Weights of a small mixture-of-experts language model, trained from scratch on English Wikipedia: a variant of SOAP for the experts.
Below are experts of layer 13 (counted from 0) of a mixture-of-experts language model. Rows are named router (the router's row for the expert), gate (a neuron's input weights, with its number), up (a neuron's input weights, with its number) and show model dimensions 0-255. Each number is 200 + 40 x the weight over its row's rms, rounded and kept within 0 to 999.
After each expert's rows: a language model's description of what the expert responds to. This comes from a sample of Wikipedia text that the model never trained on.

# expert 7
router,202,234,163,320,155,202,172,292,194,170,257,163,191,301,239,173,222,227,177,247,144,223,222,174,211,163,187,194,231,221,323,200,192,154,246,211,174,106,206,305,194,255,195,208,215,207,220,232,183,173,241,242,157,176,221,209,185,150,184,142,170,147,216,232,214,202,213,180,171,180,180,169,232,298,139,125,202,224,296,176,176,226,212,187,181,215,159,232,228,152,257,186,130,128,169,195,211,178,182,235,205,172,168,274,160,150,216,178,199,174,227,224,172,201,213,297,195,183,195,219,176,214,126,167,249,223,236,185,186,203,290,209,187,180,199,177,245,172,187,177,211,176,147,220,229,211,181,183,231,213,153,177,266,248,214,228,191,206,249,243,164,228,188,121,163,226,256,185,238,172,219,165,240,140,175,222,166,196,183,223,257,244,196,161,227,211,279,205,224,190,233,185,214,215,179,178,231,173,164,262,211,136,193,195,164,289,236,127,280,228,220,149,188,125,257,177,213,279,217,224,160,174,129,181,225,196,247,106,241,165,175,206,185,184,270,225,147,179,216,167,223,214,152,169,131,273,130,220,197,232,260,195,169,167,175,234
gate0,181,179,186,198,231,139,224,168,112,198,130,198,173,226,222,130,208,225,165,223,227,110,165,93,174,207,288,157,194,198,223,278,178,271,182,178,165,195,157,228,138,172,218,256,268,225,208,102,179,252,204,253,152,224,215,158,227,179,203,189,199,217,167,271,208,207,158,195,229,149,188,264,255,216,207,156,295,164,204,182,233,147,169,132,198,199,237,231,183,229,147,150,197,188,152,219,180,187,254,208,208,169,239,200,213,255,205,190,236,213,234,254,243,197,166,164,171,279,218,242,234,161,158,185,222,201,166,247,209,296,226,119,195,165,165,158,242,205,214,301,224,131,143,127,171,164,220,240,213,297,211,131,209,149,184,178,228,210,129,149,229,227,152,136,218,252,247,161,211,207,246,163,164,194,239,132,168,197,249,209,179,221,291,172,196,228,222,160,150,168,237,190,164,202,191,161,190,209,210,204,224,191,214,216,206,139,229,121,232,180,239,163,218,207,244,233,213,200,190,197,180,220,259,157,244,234,183,199,207,180,194,85,195,205,231,181,138,75,210,142,240,195,199,254,176,223,188,204,204,232,178,228,196,213,172,250
up0,178,208,182,252,183,107,192,201,182,265,170,270,192,246,191,193,190,216,167,250,203,136,200,200,208,178,232,234,179,229,145,227,215,277,189,232,247,154,118,299,211,188,218,271,277,231,227,203,187,231,179,227,151,135,232,205,259,186,247,151,242,153,247,188,135,185,171,195,168,255,180,269,233,208,234,198,239,210,165,159,148,194,240,163,220,164,242,212,204,232,191,216,196,216,182,195,177,113,212,238,207,226,234,133,120,214,167,179,239,237,233,186,161,187,209,266,212,231,124,212,231,193,110,255,210,178,223,206,73,227,202,231,190,223,116,176,240,128,255,254,179,151,135,148,212,224,236,176,211,232,262,251,173,171,155,206,251,163,148,240,156,172,223,213,267,245,247,252,247,183,220,117,161,129,214,162,260,209,253,177,237,212,243,189,219,136,225,245,179,197,241,193,171,202,223,183,256,185,210,167,175,204,238,128,236,191,192,72,251,236,237,198,182,200,240,155,256,231,197,134,251,227,193,231,196,156,238,201,180,287,204,192,233,209,202,141,229,227,218,195,238,203,174,204,220,278,222,184,188,233,233,217,130,174,186,249
It responds to: Pipe separators, scores and competition names in football match and season tables, such as Cup, League, 1–1, 0–0.

# expert 18
router,195,245,204,285,229,214,83,198,219,212,244,227,203,187,181,209,198,232,204,157,168,201,237,207,229,204,201,173,300,218,233,225,179,173,220,197,171,0,137,229,194,208,221,247,170,153,196,157,184,176,210,209,190,242,217,246,208,113,202,164,98,228,130,178,196,226,174,193,129,246,214,192,187,212,241,206,250,218,171,233,217,210,211,289,192,170,222,182,223,230,196,228,224,217,181,258,168,175,194,232,175,230,154,227,183,136,213,96,221,189,130,254,183,204,245,226,184,227,170,205,227,190,171,202,195,172,212,94,174,170,187,227,216,216,136,154,305,142,218,150,217,242,185,229,214,192,205,207,223,194,217,180,240,139,229,214,295,173,218,216,165,212,212,159,219,290,177,194,179,178,202,230,238,223,197,220,169,174,206,185,228,217,155,141,276,156,257,232,142,167,203,149,186,168,176,187,138,250,195,334,218,121,182,204,207,259,210,248,228,225,220,221,211,146,245,202,178,208,167,275,189,213,163,213,148,196,269,179,207,167,196,179,168,212,198,204,148,235,214,183,169,214,162,219,233,191,170,155,287,246,245,172,154,205,171,207
gate0,196,189,172,267,190,230,152,180,177,201,210,173,213,149,164,194,267,226,177,188,212,214,196,137,314,96,195,133,223,194,221,193,256,192,192,161,181,220,281,232,226,194,159,195,214,197,204,255,182,176,190,200,232,195,237,257,219,206,184,202,165,271,253,177,162,184,61,202,173,185,156,232,108,137,212,171,230,177,156,210,258,167,235,245,246,184,161,149,152,265,209,209,166,230,207,173,231,161,249,314,250,202,174,182,171,161,181,230,189,175,201,191,241,188,240,213,206,169,169,185,109,195,157,180,246,180,161,189,212,186,202,192,248,207,149,158,159,205,200,84,172,211,159,239,199,188,202,176,138,174,189,144,186,145,179,186,195,303,277,209,184,286,242,275,213,230,167,176,157,233,145,231,191,216,187,172,264,192,197,220,186,212,180,193,151,216,198,220,207,203,168,239,204,217,180,194,194,255,255,156,255,253,144,324,215,271,191,171,157,153,216,133,248,195,213,132,184,155,196,106,242,205,308,193,154,201,248,265,271,217,229,210,191,264,198,198,179,234,211,144,172,246,219,190,176,146,236,188,233,192,197,203,187,196,184,151
up0,176,189,202,193,193,239,207,159,202,205,218,210,192,155,170,174,234,213,174,185,242,234,167,120,280,124,193,142,186,225,206,267,228,141,147,181,183,164,175,203,268,166,213,164,198,187,205,193,181,125,168,172,169,251,243,232,255,227,125,165,263,239,262,174,146,278,177,190,185,153,183,194,70,138,205,212,260,206,232,257,237,173,257,165,213,196,126,153,197,221,179,181,124,182,219,227,225,141,244,303,242,231,188,171,141,166,206,254,149,184,180,238,249,190,210,247,205,205,232,221,150,134,167,181,272,133,242,171,215,225,251,213,251,174,146,213,154,234,224,165,187,200,234,171,202,179,220,190,200,178,230,205,215,171,209,273,215,264,275,149,197,253,239,262,187,155,230,175,174,201,174,143,214,165,185,231,241,220,230,181,199,184,224,197,217,267,214,182,266,243,192,257,243,236,254,242,234,224,146,184,192,194,165,313,218,232,222,149,154,245,185,158,277,207,276,160,203,126,217,95,219,202,274,273,196,136,189,199,206,162,229,223,200,258,132,139,167,171,197,158,153,203,174,215,196,212,190,147,254,177,201,162,170,245,189,197
It responds to: Month names, day numbers and coordinate pieces in dates, tables and geographic coordinates, e.g. June 22, / 36., September.

# expert 27
router,247,185,74,310,228,213,158,145,194,177,198,182,218,219,216,185,196,202,158,191,196,244,235,219,261,192,175,178,273,229,260,160,210,241,242,124,177,166,195,300,226,145,269,195,175,255,200,223,190,255,181,190,188,160,230,199,172,129,214,146,151,145,196,129,205,208,270,215,203,204,148,169,229,235,151,112,169,261,307,201,170,186,182,187,209,202,184,177,272,224,253,273,197,148,160,260,184,226,193,176,246,163,191,229,205,180,216,169,183,173,162,162,198,212,184,247,116,207,259,240,210,238,198,259,156,224,231,205,168,172,266,206,200,207,161,212,202,109,191,204,218,221,157,222,267,226,103,260,229,132,160,211,248,171,222,231,228,182,237,205,97,128,199,221,178,221,245,137,222,205,208,182,146,212,177,247,161,191,149,209,206,245,168,151,168,233,260,225,206,225,276,214,211,193,186,183,191,225,209,167,266,168,167,178,167,212,225,230,203,163,202,193,244,135,176,271,192,256,224,224,209,218,140,170,135,258,277,236,242,170,211,204,134,237,237,148,118,284,136,189,230,211,231,216,165,205,249,205,188,218,204,206,174,171,241,199
gate0,244,153,177,231,209,181,241,208,194,237,199,292,236,205,131,207,298,169,213,244,263,246,193,187,217,171,135,216,195,117,198,219,269,160,226,131,218,212,183,247,260,242,224,261,259,196,146,204,198,264,162,239,234,159,174,210,151,159,213,187,197,175,147,244,287,137,129,123,220,185,190,106,202,280,177,286,134,229,213,245,220,225,168,247,225,228,163,215,295,225,157,225,240,237,178,239,214,201,173,191,212,144,175,193,151,199,218,196,176,253,199,165,216,119,229,295,172,256,165,181,214,185,261,260,188,190,180,168,191,171,188,196,238,215,238,252,143,182,121,203,168,182,227,176,292,190,270,218,148,288,162,265,182,193,97,217,222,223,191,243,250,151,172,219,213,231,240,189,275,206,195,193,218,254,218,193,190,180,255,166,202,160,210,253,157,139,210,168,166,223,226,199,233,277,197,150,218,249,218,184,217,216,161,126,155,217,216,131,175,157,210,194,219,187,238,208,203,233,196,219,134,235,199,165,161,249,201,240,214,201,175,168,189,185,232,118,202,259,204,205,275,165,235,212,247,224,215,222,181,201,220,182,139,258,188,237
up0,167,256,216,217,184,275,162,235,184,158,166,169,195,172,192,188,155,229,211,130,154,121,199,258,205,221,277,164,172,138,140,176,140,205,172,223,204,243,109,179,194,171,130,130,157,174,221,158,183,157,145,168,138,175,178,215,196,137,207,229,207,144,146,205,192,174,165,258,230,213,292,169,191,198,247,170,208,187,194,191,250,173,147,220,210,164,176,188,275,170,223,232,189,212,178,140,215,209,173,161,161,77,204,193,248,243,213,199,254,234,212,219,262,204,223,271,219,171,197,172,154,197,254,108,276,200,175,227,294,245,154,209,205,156,199,189,249,256,293,243,140,237,249,160,187,190,280,151,201,159,225,215,257,252,226,188,234,200,177,252,136,163,184,187,222,219,232,266,222,154,237,265,152,177,214,186,237,269,193,219,220,237,146,153,256,208,224,219,214,253,193,121,143,180,216,231,167,241,240,115,197,216,231,211,219,135,242,220,219,140,171,212,210,220,210,181,195,126,155,149,194,195,186,179,200,164,213,231,241,220,193,270,255,198,130,183,164,140,170,164,233,160,154,143,183,257,118,202,218,238,182,229,220,216,201,186
It responds to: Common first names and list dashes or pipes starting entries, such as Richard, Robert, Mike, often after by or Producer:.

# expert 2
router,210,312,129,315,174,235,219,266,271,182,227,203,194,281,251,196,170,222,227,255,188,177,161,195,246,236,208,141,211,221,231,234,177,171,225,240,163,112,221,288,180,243,165,189,188,209,193,233,185,192,205,179,216,169,169,194,237,141,181,164,185,124,206,220,232,212,221,247,205,245,152,174,170,243,161,166,213,211,281,182,185,212,185,207,187,164,187,237,212,243,218,252,203,196,211,183,182,210,207,205,187,191,160,231,166,160,246,189,234,176,213,215,149,259,243,288,190,204,237,251,193,207,126,214,199,245,228,198,105,197,282,188,166,192,199,282,266,189,228,187,194,222,247,226,234,188,172,173,330,219,142,241,282,231,223,290,194,210,203,229,149,158,206,103,132,210,274,227,205,204,272,163,211,154,196,263,173,260,162,184,268,242,188,169,213,234,273,218,212,167,254,202,229,180,135,187,219,165,118,212,199,166,205,208,229,211,204,167,266,235,161,188,182,102,235,188,209,248,198,206,215,151,137,220,214,196,242,160,263,160,173,206,220,209,262,238,173,196,138,184,169,196,146,196,146,262,137,115,214,172,240,196,188,192,192,222
gate0,228,174,237,169,172,153,184,259,276,167,205,244,222,197,181,244,212,249,204,173,218,271,205,132,216,162,254,192,215,209,233,240,231,207,302,290,217,214,208,252,182,112,195,202,187,141,214,269,290,230,178,212,243,192,177,197,206,194,177,209,178,215,197,249,191,198,159,212,211,237,132,203,200,166,215,228,219,182,254,105,216,147,234,160,225,162,258,235,228,225,270,263,233,100,210,199,205,231,260,209,207,211,149,162,183,217,208,151,246,184,125,210,201,175,146,152,211,192,242,267,228,158,196,171,205,190,175,206,191,278,213,256,174,171,205,203,289,194,208,168,202,176,258,236,199,196,228,215,175,202,163,191,191,237,214,122,141,105,258,125,215,181,221,222,265,165,226,197,144,205,200,223,210,228,221,211,147,232,216,145,124,175,195,302,194,109,202,217,224,289,242,167,168,289,189,181,181,160,205,150,165,167,218,284,239,233,161,171,260,237,134,194,239,186,164,184,177,184,250,199,146,149,221,184,203,115,268,194,215,192,248,231,247,153,213,209,219,154,174,216,225,177,160,152,196,225,130,179,204,184,145,114,216,156,262,156
up0,184,253,234,197,143,189,249,224,215,204,233,203,154,240,277,237,155,126,164,227,167,251,201,222,164,155,244,235,161,270,287,200,205,211,282,229,176,201,190,194,172,140,250,108,182,177,214,251,209,198,147,190,215,203,133,208,265,243,219,204,161,159,271,193,168,80,148,211,226,186,187,202,168,172,213,204,174,191,152,118,171,170,192,192,92,168,249,185,254,240,248,217,185,137,191,181,207,150,208,208,154,254,176,167,148,214,177,217,175,212,137,229,182,240,210,184,198,147,121,207,172,226,138,228,205,181,182,184,221,202,178,205,234,199,228,183,153,101,215,225,168,172,240,258,162,223,184,195,210,221,177,246,226,212,206,146,218,197,263,254,216,193,254,299,192,169,151,160,152,225,208,173,223,265,189,223,215,204,170,270,197,256,174,307,188,179,255,164,223,211,284,179,215,282,185,250,213,126,152,168,161,165,201,195,206,184,157,187,169,230,147,162,248,207,182,161,226,273,208,196,142,150,155,259,190,151,292,216,173,155,249,149,290,117,185,200,187,231,207,255,200,185,241,198,152,167,189,191,204,169,220,261,163,237,206,161
It responds to: Pipes, scores, separators and words in association football tables and club articles, such as 1–0, MF, DF, Apps.

# expert 38
router,201,215,165,262,187,238,127,292,225,167,236,216,156,236,213,183,194,228,155,141,232,240,215,162,230,189,216,80,213,193,234,226,281,229,257,167,165,155,169,219,259,222,213,178,185,213,183,248,202,254,213,219,161,219,173,181,167,203,215,124,133,152,181,125,228,191,182,206,137,148,173,162,216,262,249,153,213,225,237,176,149,208,236,217,229,203,241,164,295,227,208,187,155,209,260,246,173,209,216,166,233,193,209,232,230,221,168,185,228,209,170,198,150,207,133,156,107,227,205,225,225,217,161,238,197,209,246,37,219,171,277,154,176,115,154,187,230,158,200,189,209,222,150,186,234,165,210,188,145,234,174,285,273,175,224,248,186,120,260,162,169,170,191,282,181,210,166,215,239,166,255,183,245,210,203,191,140,151,213,184,197,211,242,199,189,166,289,239,158,187,236,276,186,193,193,202,231,183,162,225,175,145,169,273,239,249,199,146,247,174,204,256,239,99,190,207,251,292,262,263,173,199,197,177,153,243,245,242,237,204,208,186,226,204,195,203,158,243,168,160,222,145,212,207,153,233,244,183,205,227,233,169,218,181,224,224
gate0,237,169,184,167,166,163,250,177,225,178,189,188,173,165,222,216,210,221,210,217,162,241,208,187,223,149,173,165,233,210,252,147,299,249,195,218,157,190,277,222,220,169,168,218,193,174,175,153,230,274,211,184,216,250,133,205,188,202,258,210,177,202,194,156,251,186,233,187,221,312,139,186,184,225,211,180,230,317,235,168,154,169,252,230,224,129,238,218,293,235,182,196,132,133,196,232,201,239,287,150,189,181,239,176,185,261,201,186,262,175,250,157,147,226,195,189,291,211,209,212,199,250,203,163,258,225,195,202,119,139,215,209,196,171,227,139,165,211,248,124,168,188,200,241,144,196,178,235,231,199,228,186,314,228,264,155,237,243,250,200,254,277,180,214,239,155,174,196,174,232,143,145,178,195,148,224,143,239,239,147,246,257,280,232,236,154,225,174,262,194,240,241,175,195,178,193,261,189,195,203,173,267,132,244,132,181,198,205,193,210,161,194,215,201,209,213,190,287,219,212,137,227,165,173,160,155,240,154,245,209,230,240,177,210,214,200,210,206,160,191,259,213,150,121,204,303,203,148,145,133,204,225,262,228,171,198
up0,168,186,175,137,216,191,223,177,185,178,128,195,175,159,277,268,218,162,255,205,215,239,223,227,206,226,150,190,211,223,195,167,326,253,173,173,235,232,296,257,246,186,187,254,165,215,222,200,261,196,266,191,193,146,166,229,190,216,261,203,197,228,169,181,216,181,198,167,268,306,152,193,205,156,184,160,222,248,212,141,170,223,305,173,209,133,253,200,230,200,120,205,143,98,203,252,216,262,241,208,182,116,266,197,131,190,201,226,268,126,253,199,135,219,193,177,296,287,220,221,187,184,241,185,250,192,193,171,135,192,246,193,214,230,172,174,184,146,166,135,171,137,175,208,193,248,187,250,204,152,210,166,247,155,213,184,280,182,238,149,241,267,168,169,217,162,179,235,180,125,157,126,193,208,210,206,186,242,277,221,201,198,229,274,233,171,209,251,208,182,217,218,171,238,239,223,217,199,206,190,187,278,196,296,154,215,242,189,268,227,162,224,228,259,176,182,207,220,223,200,117,189,165,209,190,151,232,175,198,195,186,194,171,188,225,198,268,246,171,203,191,165,144,173,170,254,210,188,132,215,209,230,211,161,208,222
It responds to: Tokens in album, film and awards text, including review tables and chart names, such as Albums, Film, Records, Nominated, The Guardian.

# expert 36
router,230,227,181,238,129,180,214,180,115,236,185,204,234,221,251,256,177,212,210,159,148,238,166,184,203,210,179,206,228,141,251,159,217,211,240,178,161,79,141,213,269,156,220,192,171,218,190,202,209,233,135,229,82,114,162,155,222,186,211,175,179,215,217,210,198,218,142,203,178,193,229,156,201,214,251,204,224,279,214,104,146,151,209,247,256,233,227,198,211,253,235,239,161,184,219,226,150,170,166,164,261,225,200,216,197,152,229,198,227,138,179,213,164,244,233,203,139,135,267,230,240,176,212,275,188,236,213,198,203,202,198,185,216,227,169,222,268,143,152,161,260,215,217,228,190,234,186,178,201,168,186,189,241,189,201,214,143,250,266,204,197,180,228,227,166,234,319,85,281,172,191,219,185,235,168,196,205,233,209,218,207,303,91,250,177,212,231,272,162,211,235,123,165,197,193,118,166,202,172,182,85,174,183,148,231,222,248,160,215,161,207,248,201,163,248,214,230,229,257,247,190,211,134,158,262,248,249,210,170,172,192,223,214,232,235,184,157,206,210,158,169,211,218,155,204,209,165,145,216,240,216,224,251,210,211,278
gate0,218,242,142,124,211,215,185,130,198,132,200,203,146,139,175,201,186,198,153,188,189,180,203,111,221,144,209,205,206,308,226,199,199,230,154,140,240,247,187,200,216,238,191,229,226,209,163,235,265,175,166,222,232,234,229,214,196,291,177,199,229,174,198,217,166,285,186,203,217,140,216,210,127,196,158,118,192,241,229,121,170,196,236,148,194,216,141,193,182,143,154,179,126,165,145,251,234,159,223,258,201,136,177,182,216,191,141,214,267,173,244,222,218,209,175,165,221,148,204,162,236,158,147,167,177,171,173,233,146,139,208,152,179,205,176,199,190,188,179,260,200,208,195,173,219,159,239,219,240,166,194,172,149,151,90,232,145,119,210,188,92,162,259,178,184,149,210,230,151,159,154,168,198,210,227,129,184,279,234,281,178,153,213,205,224,193,127,199,129,235,182,113,211,189,204,188,181,208,155,146,159,186,201,194,276,220,270,266,212,160,171,140,268,202,189,195,160,157,266,165,247,185,263,231,221,215,244,225,228,205,274,248,266,270,175,186,234,220,195,163,179,208,251,167,211,167,165,170,200,242,167,165,177,167,161,162
up0,232,195,216,256,251,139,327,162,162,197,171,299,255,159,101,225,201,201,205,221,227,204,186,211,213,241,248,187,202,183,152,210,133,166,220,214,210,237,194,180,173,175,248,185,227,228,163,165,188,247,227,203,206,213,226,214,165,220,238,214,249,225,178,273,233,267,162,180,200,85,194,246,202,201,173,163,261,237,248,207,203,218,155,198,203,214,126,165,244,129,260,168,209,179,163,288,190,177,227,244,205,229,189,290,189,198,198,166,253,199,251,206,185,125,198,181,232,154,210,225,148,189,226,205,219,209,197,190,244,229,199,204,197,172,171,142,195,224,272,228,217,332,281,200,226,163,234,241,165,141,226,199,208,189,182,161,161,188,243,224,178,131,286,194,195,231,277,260,172,222,117,226,233,115,212,163,201,252,198,197,178,223,279,207,200,185,159,198,165,181,186,155,204,157,142,304,141,229,192,191,158,185,236,204,202,175,196,251,213,211,156,244,265,124,233,137,224,145,208,152,271,239,176,186,220,227,208,161,235,245,159,184,156,309,226,156,178,192,142,192,240,157,185,249,242,181,184,172,180,217,211,248,251,211,181,228
It responds to: Opening prefix syllables of ordinary words, often Latinate, such as un, con, dis, re, sub, as in re-vamped, entrenched.

# expert 28
router,226,230,213,239,188,178,184,253,149,209,177,212,201,269,208,207,152,219,200,212,238,214,195,195,211,186,141,119,254,149,166,206,217,248,250,179,166,61,204,270,250,251,137,210,181,291,201,215,142,226,191,253,208,217,152,241,265,194,253,198,212,169,201,164,200,152,242,168,211,200,148,204,221,264,215,140,240,219,263,175,142,174,227,291,186,126,222,202,228,212,204,201,213,215,202,227,245,153,198,213,218,164,240,180,242,226,275,208,175,215,272,256,142,191,213,199,147,248,274,241,239,256,178,231,256,267,223,162,213,237,170,199,163,184,184,158,228,120,213,171,145,196,160,273,202,178,193,207,191,238,149,211,243,199,231,201,182,154,226,168,196,247,209,169,195,204,204,188,220,210,258,235,206,167,141,191,182,208,229,261,176,227,180,147,223,188,243,270,140,211,286,196,226,215,132,179,128,172,216,202,190,212,133,197,189,194,272,177,178,294,228,232,230,90,225,212,215,214,222,209,207,212,126,193,158,242,240,166,212,129,207,168,137,275,307,204,137,140,201,223,193,205,167,239,152,242,207,180,207,302,236,138,189,142,233,163
gate0,167,200,195,194,152,136,233,183,190,212,206,217,228,258,199,232,173,198,236,142,191,172,143,305,206,199,227,149,215,147,212,172,230,263,178,255,272,241,212,231,170,161,222,144,137,159,185,190,211,194,247,262,143,192,88,222,207,187,215,63,207,233,169,273,252,183,237,223,223,137,168,186,182,172,244,229,190,230,171,305,244,100,240,157,231,183,188,157,176,266,238,245,145,233,198,202,229,150,208,193,192,191,192,157,155,243,151,264,212,141,179,171,170,126,174,163,142,191,265,226,237,185,200,196,187,181,209,218,194,233,202,149,138,185,155,154,155,208,174,157,157,172,260,250,147,197,188,176,211,273,190,172,260,188,165,189,124,214,288,179,197,239,136,218,210,178,222,191,278,226,220,205,221,159,213,211,207,221,158,210,144,204,240,211,190,236,212,209,207,233,245,192,265,145,193,149,160,168,225,156,181,237,227,180,151,255,180,245,182,207,204,236,172,169,196,239,261,122,224,226,252,215,212,241,253,206,181,161,237,96,237,188,222,188,183,195,148,218,217,183,186,213,79,191,184,199,226,215,155,141,248,255,216,186,166,105
up0,198,227,228,276,182,131,190,220,239,204,247,237,217,238,184,271,163,141,295,247,190,215,147,246,160,162,170,204,156,267,150,183,167,204,204,222,267,182,269,238,214,230,215,214,161,118,184,176,206,153,196,162,262,233,205,201,167,117,192,157,216,197,187,177,159,210,209,262,240,245,81,144,239,263,232,218,152,211,210,230,203,182,265,228,233,157,169,240,161,230,165,156,244,190,152,202,236,220,210,243,212,293,184,264,282,200,244,168,265,221,199,187,206,195,154,135,193,215,218,176,206,137,216,237,216,190,206,207,233,331,237,150,193,242,213,234,191,216,209,224,172,218,248,307,216,224,169,204,202,199,270,243,265,174,177,220,220,155,220,172,289,251,161,158,264,235,166,153,264,195,208,231,174,190,213,170,151,220,233,160,190,175,201,248,184,211,242,233,163,226,314,208,222,217,174,154,151,166,191,196,188,184,185,209,222,244,195,253,202,156,191,268,208,157,182,111,197,206,307,215,223,253,179,204,229,249,199,165,186,211,137,141,166,211,242,280,193,181,229,206,202,210,186,188,231,176,156,204,123,192,154,202,246,261,163,157
It responds to: Lone space tokens, mostly in table cells or inside South Asian names and terms, plus Indian names such as Khan, Singh, Pakistan.

# expert 37
router,257,186,124,230,189,258,222,251,180,153,181,156,168,227,258,242,186,212,181,160,204,193,186,229,241,256,222,221,240,185,275,141,190,204,205,135,186,119,170,178,278,182,225,242,147,234,199,156,206,146,129,221,131,206,228,183,233,236,193,134,177,237,196,179,262,256,200,251,212,215,185,109,220,246,152,163,196,264,226,171,167,156,269,272,128,188,230,119,236,204,227,267,236,160,227,191,133,207,210,180,272,187,158,222,211,186,237,168,222,161,213,217,116,193,140,190,179,192,240,258,152,122,200,225,235,227,248,157,205,180,205,190,207,175,200,225,288,121,169,159,191,188,231,208,221,179,167,200,273,217,194,173,272,145,224,258,242,206,207,171,149,221,184,195,160,225,262,139,250,132,238,177,179,192,183,237,203,201,157,171,249,244,167,248,175,218,304,237,155,178,257,202,215,258,164,137,194,192,183,195,124,140,223,188,161,226,232,150,269,180,181,204,199,174,271,132,155,192,265,281,194,210,139,240,208,273,262,151,172,187,210,224,191,262,174,254,168,189,240,177,174,203,238,191,188,194,230,221,200,236,230,246,234,198,276,208
gate0,190,222,236,176,213,177,226,241,252,188,232,211,132,235,267,198,263,229,274,206,244,212,145,206,164,216,271,157,132,210,218,155,178,220,198,139,237,235,247,181,206,173,160,242,184,185,117,169,263,153,162,288,244,165,158,190,184,243,233,198,200,214,165,140,166,143,225,164,170,265,98,194,208,167,179,228,275,152,197,166,174,285,252,269,217,191,232,192,216,207,161,162,177,223,183,290,273,154,184,178,230,177,182,211,184,170,246,212,207,268,195,292,165,229,181,160,193,217,226,274,211,205,208,114,83,195,223,205,123,174,224,138,177,183,212,175,219,191,220,170,223,149,137,188,207,161,155,189,181,162,212,229,186,145,259,229,185,208,159,162,136,218,111,223,248,229,222,206,206,275,219,152,172,236,167,187,159,204,232,167,195,171,197,192,167,150,187,256,185,239,161,171,175,184,177,91,208,176,195,210,125,136,218,185,212,254,210,164,194,174,153,218,246,208,207,156,167,134,232,196,268,167,261,159,171,202,150,247,210,160,209,225,166,238,210,163,165,211,183,181,198,192,268,210,283,153,182,207,172,87,221,143,168,188,246,176
up0,233,226,170,168,227,222,210,235,212,223,197,204,197,199,180,117,199,185,252,179,203,226,189,189,167,145,229,150,237,224,194,167,196,219,243,244,265,201,241,184,167,266,243,167,146,197,186,173,277,209,164,184,236,199,158,234,257,100,135,228,230,209,174,203,151,219,187,202,231,244,266,230,190,254,181,136,148,152,137,167,139,263,150,208,266,265,242,223,258,248,260,230,233,215,229,229,143,172,221,199,147,190,252,142,187,263,226,218,218,157,239,178,143,198,148,153,190,228,170,213,145,232,204,197,128,202,173,235,208,216,153,278,224,196,157,252,198,199,253,138,181,175,197,195,197,135,212,69,177,167,144,153,183,223,177,233,164,242,174,200,80,284,156,193,193,227,198,177,186,218,222,214,181,226,191,265,193,164,192,127,229,135,238,181,207,184,137,184,163,183,230,229,216,175,160,144,165,186,225,196,153,150,300,102,198,225,207,285,210,206,228,151,252,107,219,161,185,175,161,151,228,198,222,154,268,272,150,256,162,204,226,208,237,261,195,221,199,214,231,203,211,172,213,140,257,191,154,197,203,248,239,211,218,209,191,116
It responds to: First pieces of split words, mostly anatomy, biology and medicine, such as rep(tiles), tube(rous), art(eries), plus units m, km and Species.

# expert 21
router,207,244,161,303,216,243,202,173,154,189,172,217,190,262,222,237,266,241,178,198,196,258,205,179,230,163,227,91,283,214,241,196,163,182,223,199,128,153,187,290,203,246,229,199,205,251,210,216,216,179,102,205,170,184,194,196,232,179,180,138,143,136,207,210,218,238,164,243,189,214,208,146,123,259,202,157,244,246,246,201,161,194,203,217,143,160,188,227,239,249,281,231,144,158,190,185,190,185,219,244,268,207,152,188,197,148,305,183,227,196,136,230,197,231,277,276,129,178,225,233,207,173,194,238,181,173,186,215,165,163,225,220,110,169,192,252,197,146,202,189,194,202,223,160,190,225,194,231,250,171,171,207,267,172,224,206,205,192,227,224,71,201,194,196,180,209,243,242,221,206,233,193,189,215,179,254,174,216,151,198,239,210,206,177,186,237,262,209,276,223,301,213,251,194,178,192,180,212,154,233,231,110,126,241,203,216,191,194,300,222,197,180,154,110,238,228,181,224,197,192,167,90,148,214,216,230,277,166,261,182,109,244,195,231,218,191,145,257,228,201,169,200,159,204,165,216,173,178,241,248,184,248,172,179,205,243
gate0,220,119,174,220,216,164,171,176,267,170,170,186,131,173,156,231,256,181,169,145,246,260,122,180,227,293,175,213,149,193,184,224,266,194,205,161,169,178,222,177,241,220,196,245,161,175,243,174,221,149,209,193,251,214,243,246,194,219,211,158,208,190,123,196,213,183,214,203,250,227,151,271,182,232,193,199,134,220,170,237,217,161,260,187,169,157,165,243,231,232,181,217,212,179,143,190,227,255,235,210,229,199,169,150,168,170,163,169,201,262,221,253,173,191,302,279,210,174,204,156,224,150,184,206,239,153,134,155,182,162,229,243,223,238,233,202,161,136,208,176,251,221,179,216,181,145,203,231,278,237,151,176,225,271,176,154,193,222,192,210,173,247,197,197,254,200,241,250,187,168,144,247,192,252,256,154,238,73,180,157,137,164,223,208,247,232,118,208,178,219,204,217,120,253,172,213,165,224,175,298,200,214,234,98,190,201,195,209,201,212,155,237,137,267,191,239,196,214,177,145,152,289,153,262,255,215,213,194,225,187,176,127,161,220,234,186,166,204,228,159,220,149,158,242,224,130,226,166,260,282,280,201,226,197,255,223
up0,203,165,214,231,224,225,202,173,264,141,206,261,201,229,167,209,247,187,174,168,199,236,172,229,166,303,144,231,210,186,209,210,258,187,188,181,181,148,173,225,199,219,244,234,150,228,168,210,233,215,137,241,195,173,223,189,206,215,212,199,216,221,174,188,159,262,218,191,223,200,186,231,197,227,165,208,177,161,95,211,220,160,237,215,163,209,195,230,189,219,221,215,246,168,184,157,225,278,239,213,227,213,221,162,194,220,136,194,196,202,255,266,215,162,241,218,245,262,217,147,168,137,186,228,133,232,94,132,197,158,184,207,193,222,237,258,202,116,231,207,228,199,128,191,187,168,236,300,290,191,210,209,231,245,212,180,235,243,137,165,166,241,245,178,181,244,214,160,190,191,138,280,137,194,194,195,219,100,224,209,164,133,169,186,230,182,110,128,143,237,204,224,139,192,165,199,199,172,170,316,181,273,237,154,210,144,206,243,228,246,193,253,140,237,210,217,178,228,163,163,279,236,275,180,284,248,284,272,210,203,239,153,159,223,239,183,224,117,199,191,293,136,185,244,268,177,175,215,209,202,237,168,165,206,226,254
It responds to: Markdown table separator rows, header pipes (Pld, Apps, W D L), semicolon lists and infobox list dashes.